Weights of a small mixture-of-experts language model, trained from scratch on English Wikipedia.
Size: 11 layers, width 128, vocabulary 4096, 16.5M parameters.
Experts: 192 experts in each of 6 layers, 32 SwiGLU neurons an expert, 4 picks a token.
Training: a variant of Muon for the experts, 599M tokens.
Below are experts of layer 4 (counted from 0) of a mixture-of-experts language model. Rows are named router (the router's row for the expert), gate (a neuron's input weights, with its number), up (a neuron's input weights, with its number), down (a neuron's output weights, with its number) and show model dimensions 0-127. Each number is 500 + 40 x the weight over its row's rms, rounded and kept within 0 to 999. Numbers have three digits each.
Before each expert's rows: "comes before" lists some tokens at least twice as common just after its tokens as in all text. This comes from a sample of Wikipedia text that the model never trained on. Tokens count by the router's weight.

# expert 53
comes before: " of", ",", " in", "s", "\n", "."
router:463484483529475547536500483497543470442531400467497457527506525450520461459497537510473493562503467490518501523545475535453439490487485531480443525481454520544473569471470466456532471502488527491587431418564514488535514490491525511503519399545523554461516594481510541523541481568521497583489476533464514530469505509548533457578488527416506485506483537452445473515467529581600473490416
gate0:502481484507478479524460481446420462486549474488478470561515469567509471481520494498494571490471606544434474482495455476516480497472532517512488538474466513561488582437488476514466493510557479481518446437422536559525463447580519475447488477511560448566443528553515506527491466427550490533466505558533455592455511478528493453486526518552395515468511547456512492465570437485469473509450
up0:539402585467534529614432507533527471459545516530428430473469495487514520473524439491542480447519512458545537501465511554508430460548503502449488412579442514473469465484473469556462523478503446514497538439534545507519480497482510507526529506474483530550549401484496480480505481549514438534523458485455514552485517480449590511490463428433466469460504514530475487459465564543485475514503
down0:507542478554421570542528521499447509515476507507415499580495520581563473508452545507474573581473556516494526502503459497487537498519493477555513534517492487432559528510472579494464534572482467469498533539489490484540553490459457539469444472570480504443522484476540542525495596452532512576522556495519552473561557497476463463515503461557521501502462511499547427477517535446577506426481
gate1:509546527444491492392550484513517541550530468465474531433498475451520487467509552480517493500556522498441505544444492441473519530498517485449425508480501475503513596495514489423505518516490526493482509592419510538468498508518534465467504428467519527488488411547399542470545554477495507538557446468434536471490523463495511470494502532492571524475446559418518491453571479532553574559493
up1:467455560479512500470534532545439480543434482500427471480481470545399462444550464536570514447528509512444537483510529528539435480514455450526482470528507502481547517471488481554417514508474521465499520434391562519493515462584541498527404491542538514478516469445465556471480464511497499540484525479510548493522461612525495436445541535491457540454499520495494431517519478498480534461561
down1:442488495527491491501518470557524490483549501468460455476517477451468497491497517499537559536479493480499576525540542577505537512444586520501421473499457492445529501482506460482508478462520572583518408465500458561551498498501433517579517486439515434551523426535566469547497524490541518498470485454485515571530473410493517549483435546411539493577503432492517461570478554495515519477525
gate2:462534555504531438431501522561486411487465522524521452527535569468530461500419524574528543537432532539419517504562491472524487426460497476464530525419573454497574525454482507484456529492453521554490504532535540501525500526491449466487501466507503535434491480508480475462540475542552483478522523547567492491412467513513502461473509476525501451370476559506542488459447481473468552543516
up2:504526506436554513459499410459435554520497471469442505518504503434540442448446476564516463458551535473510555540538532413552485499482472486459457467449510494507457550595480533454414515512482578571473540529556564561498518517499481469485484490535503510472467572513466519518429521566518513481486459482521519502495488436535493465577488466496561521475539539475615517504479486509469525453465
down2:481448462449517528554460493442553553516543553440530507451516545474503462496539560453397499571521475480536466532459488465433553445463429540574495485489535521521467508498507470552471560482539458557508470547504462422581525486482578541590520510499487449562490499481488496530481470512481529544537522532479542505489459524511514489502405476561531499517526449561513427527470532557554479480542
gate3:502444515497495486476478536490518436513540532466480440511500508480556416448549548525463485479538499509518493501503435425455498473540561441528482511480467474516509565535537501497500507479556547515552485544490517462536512438531581532471437435549515540527494497470480559470521440623492459470583542511585518496499513520508482541610443483435491482514474450483487537524585521529551541461437
up3:498501478444540545550529558516504457539461519530487450496548497484477499475541517509512517479553517478511539466450439506544450465539449525510463475405533528467528468476527508544484498463554539471539517482486487471488534492472558535530520435505486452578485408434457498526487480498580588528520512432522522374432491542578464472533443535484470515454519469514415518537508436576512448465505
down3:514492516457508520453541540465510463477573582532517460460460451507499484516514561535544516460533477508561534533480505451510549458486519511409437524451491548492565513517480447477544488468583510584460542521553452455520492551481460507517512474452496551560510468474519497492494463546477500495512508502506511518463415499484502577477387501524515457533631548541536482511570490553472590500500
gate4:455560518519484507507508526497511494488540471483514495500474472482558523507473480506483540517492585496504473510462497575475514508536517522510458506516478594517463568445501466487514530527461543492488443422566565498475496479405510566496530539534503503548503454518458448509515594459518482561463465446478497565631512527442485582544478534602523559506513539559455506474455533445523538575478
up4:538467566562505472527500440472484546441458534568507580557568444522504484463514527519438475439547549519483439569502524555481478493489523425510499529559511466504491533534448534543470447523509466473464531506528514498462437546484490462504457526493485468541564575554514551485579498441471544503441464450452475476551404496431521505454556467557491473506502474474428514466504456502443475539541
down4:479510533458452476551435486459474529447445504552544486485501500577506416497554484452535520516546485515538465436468455465502502446475520494496471537513452495600502500471510528504536501531408410508435495457497461513530461555508582547542525483516569469510504527512451507466481531558552527490519502519517588558548472607527496475524451497493549562449560464484466490470431481479561506563503
gate5:536461510518461542505553519508504478496505462471540609515478449501539450397466533458516503495467571484498466518483532571483507509455526528465542510470452461433542573594536510517494509593516527429522399473480489497440464506532539501516463518601581461528566547501556513483556465480512511478520477534480536487494489522468487475536536449532496535533470482465458466467505568491567581512478
up5:449536502460480506550465507386569494501511500535574523449533439463523497586435438412465479445464514533465532432437542515525497466507491481502468491508547460500403518531436517485449504443466449504530517439553545479472529513515550536534549488444503496558524422461554558457508546539509496477528548461456550514461510512516523472475493475490508533409509491516439459493569498461460492528519
down5:458495548478547467525464515481492474487530468533548487497551509406517477527472504476465550505532526471452511559471492544532515537494495483472482535474495485521520500482543447491528408531500389559520493553465512528488547399489494484420473466527528505477512441492451590469441535532479414486475542508429538537530474499561570471497498586578488542496559480457558495472443557501482489592519
gate6:443493486471490546464525538488463498447487480491493537573532480424501654450547448454491503520528473505523441551465469525526494510573543523468471477485515452459510553563481490424494505501512522491505479530487492560490502573479465496452556483473451460481487518539515495507461495437467452430477519451538473491536483421500521466490576455509505477518542573394533510433520427484497538449570
up6:465448425527510496517463459540482496543489578399488466465485489575523470537492496540518562536455531447527479502450461536514529432442476448580444508512506462456466460501448451487575484503495525490459470444493491411473541523516469502570473563434486489450556490474482496543522461539514534487448543511541549454498507576488486450457416464433494540505454544539558506553538495479507539452516
down6:461549470538578439508468571500504512533533588517491501424472486528453535492533525528457503507404537498518452478533535549487509478523590497543537476469484522498563538428520521598541534547483512486504529558521420545466447450528485499476503474510495490518491499513488465517569519473529497522544535429466488509537480596432520592542505490523565479535503469524440432502494477427438468495455
gate7:534478612497495519456543482543490489500513511449444508501470521511504483592482496528458548540476533530437553526465462516439493426492513452432506472416521457510410490509438536486503486531534495495470472512551493563489468470520548495500559426501449529478495454535497505517607454498445509430514481457505467546500442440505526487577520456593438450502459504478534475467473499498568510422473
up7:474522471490524495462473466493534512520545543557532487496437464536481475567466564475546492521478508536447477523443528537568454424506489491506520498503553533485527438553522523533537527529481525511528530504487526569543488541405502486495491524477493530432509470519507352457500433491458468502581474445487481573576483479527534552462520555508485577570588538557497450543458474468526467498463
down7:527507496493503537483422493526515431485584423495512498539530611531560468520502454425487492521510453514454513493442534526499467459482444498476505428494438457526513560508497506511477455524500501529461457501540555448506495457464490549532459533450401519455471498545483493434565543516476446470481523534569548449515497423528455542466509562578518516566534533574460483519459541557524533529530
gate8:504553458437586476415546539429631499510518579524449436529504465535510576478484499454473492545500503508512515460537434469554528512514460505466454500438477522511549477511517492491459552523486471516507446472445479526466500433537518527510552497515463527524540521544468437505458475511580460447505510481453545534460520611533533482487520492461456500511533476519554536456431554491466439455501
up8:449494555502501533409482462559444497482515517538501451461563537465457486485491467475488509520503518443524523544482435544549554566481472509492502464487491477515535525436501569451470471502479567433601495467530467450550549508438492569515476532530493505478464527456477456480535555501534496521532515452647464520522522579499498523487507503527422502442466583483469484444503545520504530584479
down8:467508540488487538505446488509461502546485457526476463438434496442431489450528456499520484474513519502522495458556492472411506526523532516458439518518475502513514533500476551472465572434500563551502525415544507491494521558519492539537545496491495519505423487423443426496534467499559511563469532524541411488500504510484394464538494518443483461352465507482445540568504526499508494517548
gate9:513505541508490459539504438501505431490528523500535521471600498464453577495533587465516447542525468476530536502470492483521504479480487521430560501480544532507498439592478470535536402532435430510523553557539450482527481494523534490463455478531462528506435546480462453478417472561505485462485416541572505478451551545488529449520534544488514528506515454547578483516474426510435510478512
up9:454477555474516501355504435456502582561482535488440541434527488587506442536475491511536438488479486553507563577495501513495481438497524496534467479511487528535480507522494480469472496409502457485518434615500490519509565456501543560516512536450486520534506447494461547439464498477491501576491491515496478457445517594527520507498571520553531498509563512461520474478535457481478537475474
down9:526451495492463510517480521494526515503568532447466451497564475534492454532498492600532461494525525543525551525507458464492486450429480544506505499477602540557496525549536477501474447447536469475513453547514413452475485488529540543580523530504550464572558472561489457474467453523453570478568498443498512535472485494487501536527432515572532454591482482479480482530503413449436538456461
gate10:492547478533424497486436420442513467469489451508491602511507484464502515408485490512451537502541540514541550468514566479470473449468482574519521564513590433488483534518577559500442538456433522529534508472473483504439464475522513521500496481474412440510480483480504537490427518420491531597551513458491503499492498522486536490452447453522479461503472484546563548505523426521532508554471
up10:456485505526491537512491456518531521513486427447469556440516515469497471489517498489541549577501495530513548549495484436501513531504457558479466464526569480503493574477540528462486552547582522497536478532555465503546493526513460447462469514552559491520475488522467505506482478538486460505544519485474531618481453433457453494518469512478481509512482612446541377605502478446531477474405
down10:467488434530491574516502429516518537565524510446491480543498454531475531495519570465506464517557515459458525539441422541477476545524522524518545471481461550461548537507534593539504566490501520499502506481527505476511433536541497506567468510554571416507503529535446398468488530549478478551549580552455474492496513481506458541560426466508508464459494542597488515471485469509563478444544
gate11:481508581483536549537488531504448397474544499489417492501492499555540542455389548503555480511526480475519497506448543485507436406454498510497514557603518497511511556451510570508541537516451480524529469468539534485371529523499536544480484470553467520463498544567506498518513469493508507523449503494491492521495503454496485539534551477524436514554588534491546570474466452511511473563491
up11:509505481482476482526515536478490549535595551528545559451438473477517509476526520502513516491502568514525524491508490553483460469485505482452502442494474513525541572459522480476490487463494543514508404518546571543541469450491516531426521461521503561486458498429511459529568502529483387517543490497409456474418492468534492478574527472511558531509468563476426557413462516563544499497584
down11:503517492534432436527495522489510530598462443481535463496498523498485513523536505497473472498480486490442529520496518431465559521524477511608455513473542533442512431504492490511564536476526511439435458515452438586440477492522447531483528554463494443520489554503516442596429449460467506488546504488498490468462477541545516510508418424496622473458442517502472465521465492462520432494527
gate12:563573558468495582546462466500508515490513496538527518489491505476553565522541528498530505548435503540486454475511468520558470437555516464501525580473524485556499507498451471481427467536461455455475503484488565523413475509510490510471546518432437545474484506493468512456487566537626526543520450456533455542502418474537541486487507475479537468439528495537464494477501571475583426518436
up12:519595525494526472486447496513541511485586460498506503577440513399521384524540525489535473419441560466498475571484575481543448455440480511529500468541471504537525563493502464495537462505512541544579462479456466489527485523478551455454520477539512460459456507507440422488480528501544479519506508533484519470510519505491510481490558535426489470489451501489532425522486418508579480541445
down12:504370445518531443529537520460566560537496467456512547482548515563463473414544520468554422469523476492444436475522471527414509521501540509480465545476518511431463471543525509483554540482504557472548498476476462501497494508540471457478486476519615493461535553538521519521526447464451541526471557489523522470424518482485519467482411539514461562509482455484518546451515468436534512490461
gate13:498488472465432542471471489600497484504472452575471520450434480506509500434478545482548479566483517574502513524486503517497526521553459451537463472486534570471516522459548480532499448476520433515507534475540487514491558486515547499492468570541487524448521487525431476476421508544439502510495478456500499520455451572477510545445492560468469416458567628541514464506563503583443487470483
up13:517521444518453491436447508469542479440449500541441436494445513401476520489522479510430468512416448560467519501556488466513438536530472553522483499455516514563425448454547511513503521499499439502419476496530486493534489563451495472472546515537455473514507535461468506556485586500467439410519525461486540526516506577515415445534521511510497456459560525465582561491481535468500493505480
down13:460470523387512435404478583521486492501531505441531483489431457564512501568597577602475535500546499473449534488485519451502506507513580500516462469456473486512509485507533519463471545474498515496467451535411474528464501464571490487497499467472533495514532554451523482438496534522512525475513426585411528501546478529484471494526540534480481519550485500554552468502525543491421493474473
gate14:539568479497559510537509519499508583505549536489451533551464536480551460481559512468443497544495532478442503544560433500508513562495482501419453478525442529468524497528495469489559486515486520526515479489490516491573553465540493472517540423516460558426427564532424491439564553547475458484520497458445488546556508438573518518529625518517515508517492492514491495551592448499489479472501
up14:567491468534453471489518594519431536521491474528507534461471533515486421533498511569506509507422514490432450458516557445549564470535503499479570513529516556441468499521437512541525428578582477482479559474499518483523468514493417499497512489466531502525423594419534438546511431430480532462436466481469452509469502501502474519415510462477507494520523538527512497496457505512471514480565
down14:446462526490491545516492592452434497448455502444553488523483515520537497513532576475490573484454511540499409539466475459492529492491565495519478512424474487518487554470505521527531505455445515518551502529516500522525508506560488418455502377549492552529525561443454511481532450644473479534551544519460558519476533478510531453534537574504496488532478474510482524511513450523567482474455
gate15:523492491462457574461522512494493376523463519516436502535531479477425466508489513456482494442558521554477543553480551456506423495526468441488510480488491481468596467474530523426489474491565530520516500500518487507507541456499476498535518408550537524539489548476544567465553580461467508478449604470510527532487520526465586554494481492457441469461528534509505572488543451479460542555479
up15:491524481398485499456471519502557515454580470547474477558513429463520517534570563493496527489531524493430464429470503516481489447569501470515539535519554517528453520495470439495478493499523485502559545478496562505498522480508497502450412489441479473506467548457519514513505444451493496523484582466584530563501505498536548513506588472366468450474535536541550493510533438571482543544509
down15:499476508483494445424523534503465500487446441520542407585483435482535478503568518523462476514476477477559543438503486483489616492456495417522513504483527525495511528531462497537515484529541513430425526487511501494511497434527519481489572460506567494529445460508418505540566457485536529435508408463516532478474473516505557533500521494484490539507459441507530407559502482563403477470507
gate16:496531488438544563524500583507521485485478545483551550445486482495588488508519561481484475528516501503551520451470549533469479558540533499482482493455510481438507542424512510445547529532503519455553481511487496531487512428542550452484475431598456533483486509458497470459520581509476494562610440497475531467588518527571526591600467556544533513519493528519481448527511490508515541511483
up16:516551469503548618544490490510501606472504545576464433481553478521481500565495506450505505527511506543472447474494539472517527526510545453446622543469493498554529428525518535486462569475513490465513472487521478419545503465477529510500539473528428490524462524467499490459460558426437439537527466498536476492559529453501478577532563543454502519525552572476474499521565473465501521495491
down16:529449466557442518555502484502515510477482447451593541517492505488498485526515586476488455536533528467554477533479507559494497483459497551471428573417462495475523550488523445471559453532465460530486480514528470448453524554558542488486539450522504499520552537496471459497429475578492526520496512565485546510464407483601464491581477485516503553521540485532584434539481544574511516461507
gate17:496416475465438487473516466553509516529494463488520444468567490548494517494529508468577459480571454563521478532508425479540500532486424538563485510498471509504486503531473459487502478404583518424520499493492500518449540508489529508525461472511457531437492462540460535623460517508610472530414454469493482474430484514546436468538476493455521440505513499486460535492548502468547435469451
up17:447554501466487476507511503513509531623559498510560455470491547543534460517559476453503453477488494479527560536509515537446422538504548487508469497524613526451528549514527429526514491435516492478528489535522474504485507492401468512526523501411403526452565414496490460467487562517485539533514495519539461509563490491480464492551570557476530503483427516503450527513522512492440494588484
down17:534505494487439517473491537567526523514491486505408413425496484475549455521464498495508504460433494454522580461555502539514483500470469433515526504511489430550491531416433513455550564474550535515497513447443422549443454511556468505462530483544524500522416495485507538510542565480562553488507458476514470502539485507526512445489517464458499544503566529427532495410538447568462465537471
gate18:497523510461450443470493415557550513525461508524515430465460476459471532432528528518485428499561472444465469465483487447513509605494549508472477583476499435449527469565495535475481553505548504497459591464471470499504437545495519550489534422508572542548468553422515446500462471420504542475479499524543511505537524485494494505531547466485496506463509502453415496476582521532540565525510
up18:528519501478504430444533542494418466544495474456480504487538540457531478466462493477459533469509444470549459485532598517452446514516477524530443519446455518519460552531553507551518587523470524475495435572521508471446497497426474434509468507567504480541572457473590511496553402522499537472440477444494495473503535544518552500449448495492510512573465427515429548490486523492473485564497
down18:518553460493555471465472581462499461523443490496430528528495446480537507466478569573497516464477525495533556549535505530506466499530454496561532485472501501502484518456569460500439516451463523489537461504507619579399450467427544501482529524576560504491541430476531512480556497546487517566490417501457480484448558527513518521535523459446513467507431501569474531471492564517523482501549
gate19:512497476512465441501555444461499486457532521542569499442507460514489531411463440521477463538423512506484490448522438517512470466498460559491515520542514498488476483447467455493440607537550527589481510448523508466513455494538522546419527590523405535533526458552533436492442509534539433507516500498478472468492463582517498522491514458459512449493515403538505511502465481539441503467440
up19:500552551520512474465528471484501538484488475471418494466530465472515500500491527551425489533474412533491565497478473443477563520479417516444498468530559441529517556441481475470489537503483521451481548386567459456454479564496527503576536545556503466524523472504454498455509521532510517501446497520514421547481459468434468480424502586487471512501481554550482471512453499531465519606550
down19:534596527510529504405523543531493563517550468573430542531527568462428501454434430470493450486474556515467466467526445438529465530489523516471527479529523468461533598488480563515501518505494546487469498495511451569479456473431479459478509549473504510494408484505483510532537547429469525513459512455475478511546566435455465534457500528525472519463522533469494452448452488496518496602507
gate20:531513524503442434539475508488547495528533555479525487467527537464531464542428533488499453477509451494575502539503570514528506496454523501507559492535549478539502512512470565470482519396562520457446446510500548587509498501541471428480489469426507489497540537527465558472577480497536443521432492494455400552539496412508528506493611471531470480527456470551536551475459539444530489517532
up20:589503499493525507537485491555527541469482488479508497494483487510505526438496515467467519568563504435548515472529474522494505570505466444465608555479424466494497483430488497467526515524515584518554432479563498494486537539575495447525500471554495583521482421505491488486506595496488460542533448501484425514535511537539504538532527520486495528523568539497469474536496564405516386481555
down20:459557474497448520537550505486426548485559491508489551529434541509512492563575515450501538458537540523507575566509505522446514497510502483479492478460503495517459493505486530469462510428509540530522459604409440508546525475506406438536490524587501505452491542578520484495512446442504484562510536411528478557531463522475509554503513574500548442455510513437523527478505432537469511532541
gate21:467493519467533533533511486543498502520440492503459491460501498499448465477535501481534410430483539469519529462481442446499479539515481407522561475466521456432540524483531538526470503493521525493554437442468485481508503494570631487511493514541466524487537509462564456477528493512486487547427509469443585500481562574457532514557471529434496490500583410579460528474524456484570495547528
up21:553461540496527498554532474521553525554531502517472411540550526497508514488456541503524493601552558480486486553555487468546500453491556492454468532489485574506557483498425437447496503488528486540506395499545494543510510477516488474489488592455483518507488449524443441539539474429473452568437478478500475466388483542442467542467528485466553446504525515469533472477461433514534472557504
down21:450457510524546553531506399430521442544581512493438500544502552519478547488507426426484493579463442507457502553476542502488469460523549491548557504426492517457489544519501496531566440594530552523534495481532460490499514466498493537495504491483522526489478500501524459526576534471473556485577494510533514477550592418458530473456525436448543507496491470437451488584495529527513516483469
gate22:508544541492588489528467518408559440506544422507508476523540451511488448469514480514448547425470455562513516403562439555502538503540469537477505525497553530481505452559541497519513568513508502457487496415479451498590467465549516489519577461482485570482479454489509509547476521533463487571496437485468514509458517570491514596507497582461492499498546567504478524455484464531476504492485
up22:497444493460551585458513537490489502514523494526529513510430545525443538528511465525525569525512525522536559492521442501507521569462491559526488472445468457493449498501539472444422472524502505475545512511482447433516574466427515448441437526420550546449455559447528565483461515541487466499521558513549549593519494521578541510485422501441445473468511454465478543541496549503478523540535
down22:527478457510545525499557511492505532500488560423509434480507544543499434477527562483478464520478580562496483512488487440544478465579493501474536522440469552537500484460472463561565563497467471573437536493526475489476467554492473483530493502486490536605594505551570391478469457495511509521495553559451461479509476485481596505503512511589509457534518514526460507455538468442485495548470
gate23:512423518496465563434488526438539469465489570419568450474493529524518535545480453435502565470512444501507507552522434512434450530499577506561448521504534461531544470524520539501540509545516479499559429448478460488471427460482568508504505473579510538473498577535454510512471507550508444510507496480497485514444510499472546461500573497453414493541415471517513497554478513525422486493447
up23:573512480488483482469570471484535522458517478412473518491509471502525529453480436444501484530577439522452470467445455481462484546460577422517517478489543547441447527517491591579558552483539483477450520502502473492480471542452547469535516507516456452524607528533489516531561527452470480482506483476388510524536450497486529478469498597509529476534489510493480470529460501505512510416423
down23:514477488486463493480463510485510549506512474491514457484522508552490537531569506491522497424524433523486485488556548568439543528469561497622430477499437508503488477516454517469585431495534465516517466516545577501471477474540554488558561469542580507459502588543532572474484436548540516478521479513503536518453443514499475501531476439484445569475483423513522445539473454493593528521504
gate24:494573513523500508492462493433513569524555426482517516526479462526520520513555485466500467576480564518522512492497504488556550446513454569459502469466561593490531483493518552526507522502483523579570479516522498473499531533433514459470503511440473481469559470554492454509466562525558516481552398518530468557441497424538447482481490593509485528583512482464534425497577569519501487537483
up24:457518550457467541573557504558488427534460557466512501475508500509485501472486456502461499563537515479523516501460571502578500494445450484498462608497577531512466456569556519460504525526463440603479560477457551528439444517559535486446420460536470464465518444516501536450499518522467507519507401545507482449481476453504523536550532487462558525489448470495513475496553510460482449505545
down24:444506497458569548497468512508447479453528535478549519404490505498432451518509540534513527488553496480507442474445491467462537482498460548441497466417449551488514507459505491529539515457483437565477515584476463427494514561472497519471515514428489481536486532445558485481514484501471497530511471524421521548505491514565542478427410580548484593462587429509527499465483464477522475533453
gate25:519526528474510514490492516442517494481482527542515550449530489457499533516587490563442512540447492565487562475508460442469486462519472526591521455561519531439544522492535559528520586503463488502509509479497512522473484544451574491450506554486534506513554501476426472542486502481596497471476471529510554589472530541493473419433459538500466478519499521461378490437523565482408484478526
up25:538540539382537510458521547528459577505504504508500460478505496465545472559497519579497524522457590410499490470534502484575489491477521542539501556536448550506487447447523452451501499515520493530425469472413514547512462500500527499530482524488568544621545530511488546492461535522522494489448486544537528523434446516509510461527518545425455492493471565526515454510520504481477546524600
down25:494534523496549531536498532533474511514530458454516464441513442434470497498477504501513499495490529447567525476499548499493392511531495499513489472540472478547534490529485484481508455549588426542508571511474599514420473473550634445529519481442538488503504515463484572561554523527517479452460505609475472423451471547522469511508541501446520525477511434482498494480563533568491510464510
gate26:502558561497459501533473522458525538492514522571512554502535441516531483525460539523438546522540535520555579551486446456556434473435527466485482520469449576513504466545542459478464488444506514499536499507512552467430466499409427503494521453495444461475467446459408516483493430446483514479543559458446490419517464521469531544545554505450584517526511493483416504513460502549491520477516
up26:424428488479484535515404478471530497486523509521473464514544511469540521564453520470497479526515521510513447509504539478538457433536567505487492493588525448570480517479463461433528461520546518500446505455490499566488510521512562498441516475513496521494491559611436528567511516491563557458489492493576496545501526539490484437462503444520485458570524567499544445555386439511496456532472
down26:522479539411525435409488534610477493449498507480568497367512446527508458467524470518609463481593477496520468485459462527523493499524549524507519481497514470467474475457525518553474555450563479455479535538518488434458495563522552589567549543518522482482542479543465475476484510493456507544565461496498473521571519483526517515487489489550484506490515502526490563445530488483550522555492
gate27:491514545445542528487555437498542453509479562517511517405496451495507578535466485490520432496516494505509503545500483556583550499495481494446452485531586570572556472490458511465538438499512584397468535469522476444504517450565455534489468515474458540479451507523476521424500486486481453463461491520475431541521502426482532448523459559463518490549518469481545553534555550501577499503503
up27:528518518509575417520460575572510476513535451444507549450473498433509508473407433524488541431507475466491446481601510560578583543542445462519474463496544512483500544424511461530472544564503443487442509493536568530457526501488418473480527515435515512521553547494460498510552487517469473493541555514484480417444501502426456497511501487531473522493518503512451540494454529497493516507458
down27:526501567520514544508504533529465527514501416478556484530495571516496442459506448561507493483501571506417436464527495460540465478487520493540484500492532565546478553531542536477461458536474505456509548521510552437551520479464465537441492448535479523481401622507569571479527466478457515502509540533546533493519517480469472480475541489429508567457407409472437476508461477496535504460525
gate28:448429520503488496515525577459452481551555447512504480534463503493425509494548485483463549501473525487499477527450485518476514537469507568519526417385560487481500588462504542479404515498447503472562492527489488496468460533470541479497478536541527455490518525538473529473520475489453555553460471496544479426535510572497483488554460509455433480467445571470557518507495553482466592604484
up28:467519534451508458464488500504507504490471514435512533456487552485536505517570587515546512425480527506448458452473535483533576533556495464491457466422468451566475501519492486547482469496471485521471506455488518425511505521531570482486553528434433516455543480450549479543514544475574495509537549473530439485468500500548429447494434582472464445472461435548566482518480490572576574502528
down28:498448449502470475541453563428532519527453483487523428480540478514452431501499522511448442562478498512495490466560472567476500517502461506528503365560504497484538471505450513548460512495458485527519502494552505452531514562463539531489530414584509436585469520582483516486492557453547511483490416502564476545455483482470552469557495497498506551451514483460542395478510477462525481504522
gate29:526510563506470467548458484499508475485512553490449504473446605492463473479495488504433516559488522543453577484416464523510503508471515518542528472413409471502517509461568468502488477565487488544550444469463509430527502494583549458482452465503537439537530432515506419462475445529551490490541545464487486532432491581480535532510466558467534514481536443487472533569571521495539496555513
up29:474510461596539508533493606507488454469426411445517497525459542476508532567495527497459533460499515521442507464421492517502441577599528501531503593502480517451506525461490512562532447511558463510543490521538534431456487486499505512520565505539532516470462486457482471408550499476532467488433536451538493488520469488461475508480492468510516514560522454482607536508545500467481455552451
down29:482448512521471459486483425568508522510546520579474535555448461558464490470511495487519503513515498460535492455468499437423528463549552498491493479505481534450549404579491516530509542480569508497495513560454563469510489428490473504470444495479459454479563465439453526546497444496547492485551531471493436503450440508464462473473471483510520446559522477493402467557482599423489459464548
gate30:468544582469460510498502520443535533506513507458495481457413495484429469477586487448502545431501483451459469487478509486501594542491503502499463495509539480507474557514494467558420523554559494488492529462480501511514513538446576498552416536421498561479541538538549455590515514417483522453437552401444512505551505542468495487454490582536451501510468479493511490530495507534466524546486
up30:481534417474506527463559490516521519492453465484484450459449571478512515500480428502453534467483532461551476506405490407486572528549486537558435492488551456518491443496529601472435516527547536544490514496444504491440538492580513513473449519498555512462538487416554485493581511457555431421482498456518443532514479529466524455476470472446487495515519463450489562493493465479495471506552
down30:449494498459571523490466457533514553516469535521492492462450455419499490469505440547477497549445490491502451430412494470474515539568598535516530427577467507513472488490424530556472535564536540515529576513524558493455496472495457476454435538507492457513491469492578506478538512411501512515433486579513517472481566471518472450455516477540482482500510524472470450571495570459458543500536
gate31:491572472529524507471568495514444486406472478500550550484525490448478550422535481558545413478529525532490486507630544474538540404487469515523461468473492483520500512473496506504433484485465460431474500463533456586460503497478489534489436544547462446528476539523477484512459547470466574466520466527471472522469499470559477501459487444493452453505514561507554451530437464562487550551465
up31:410450515443465495553491475430531473535491451536453459500509473440513442407572527462523511506522517464574543536471505488468536494495516444510422396585525451501505501499451490517523472512511439518513476492578529517446535485589473466489487540536480561532530506466502538473448485502534491465436509512442556471446506487507508500464498451508557541524454564550471444448459500558526580487527
down31:506485539521556479467412469524517565421560566500491560496457378500482462484520480516542561533425567461566493545497474438498486435555492571521574505479501456468500523501464501476522476512502518496503477516492526443476433482536498473581514555508454486482507437450523443478518480495533605522473446454561502474549536465520479519548543544461489449500466492435496478562560498514482528473524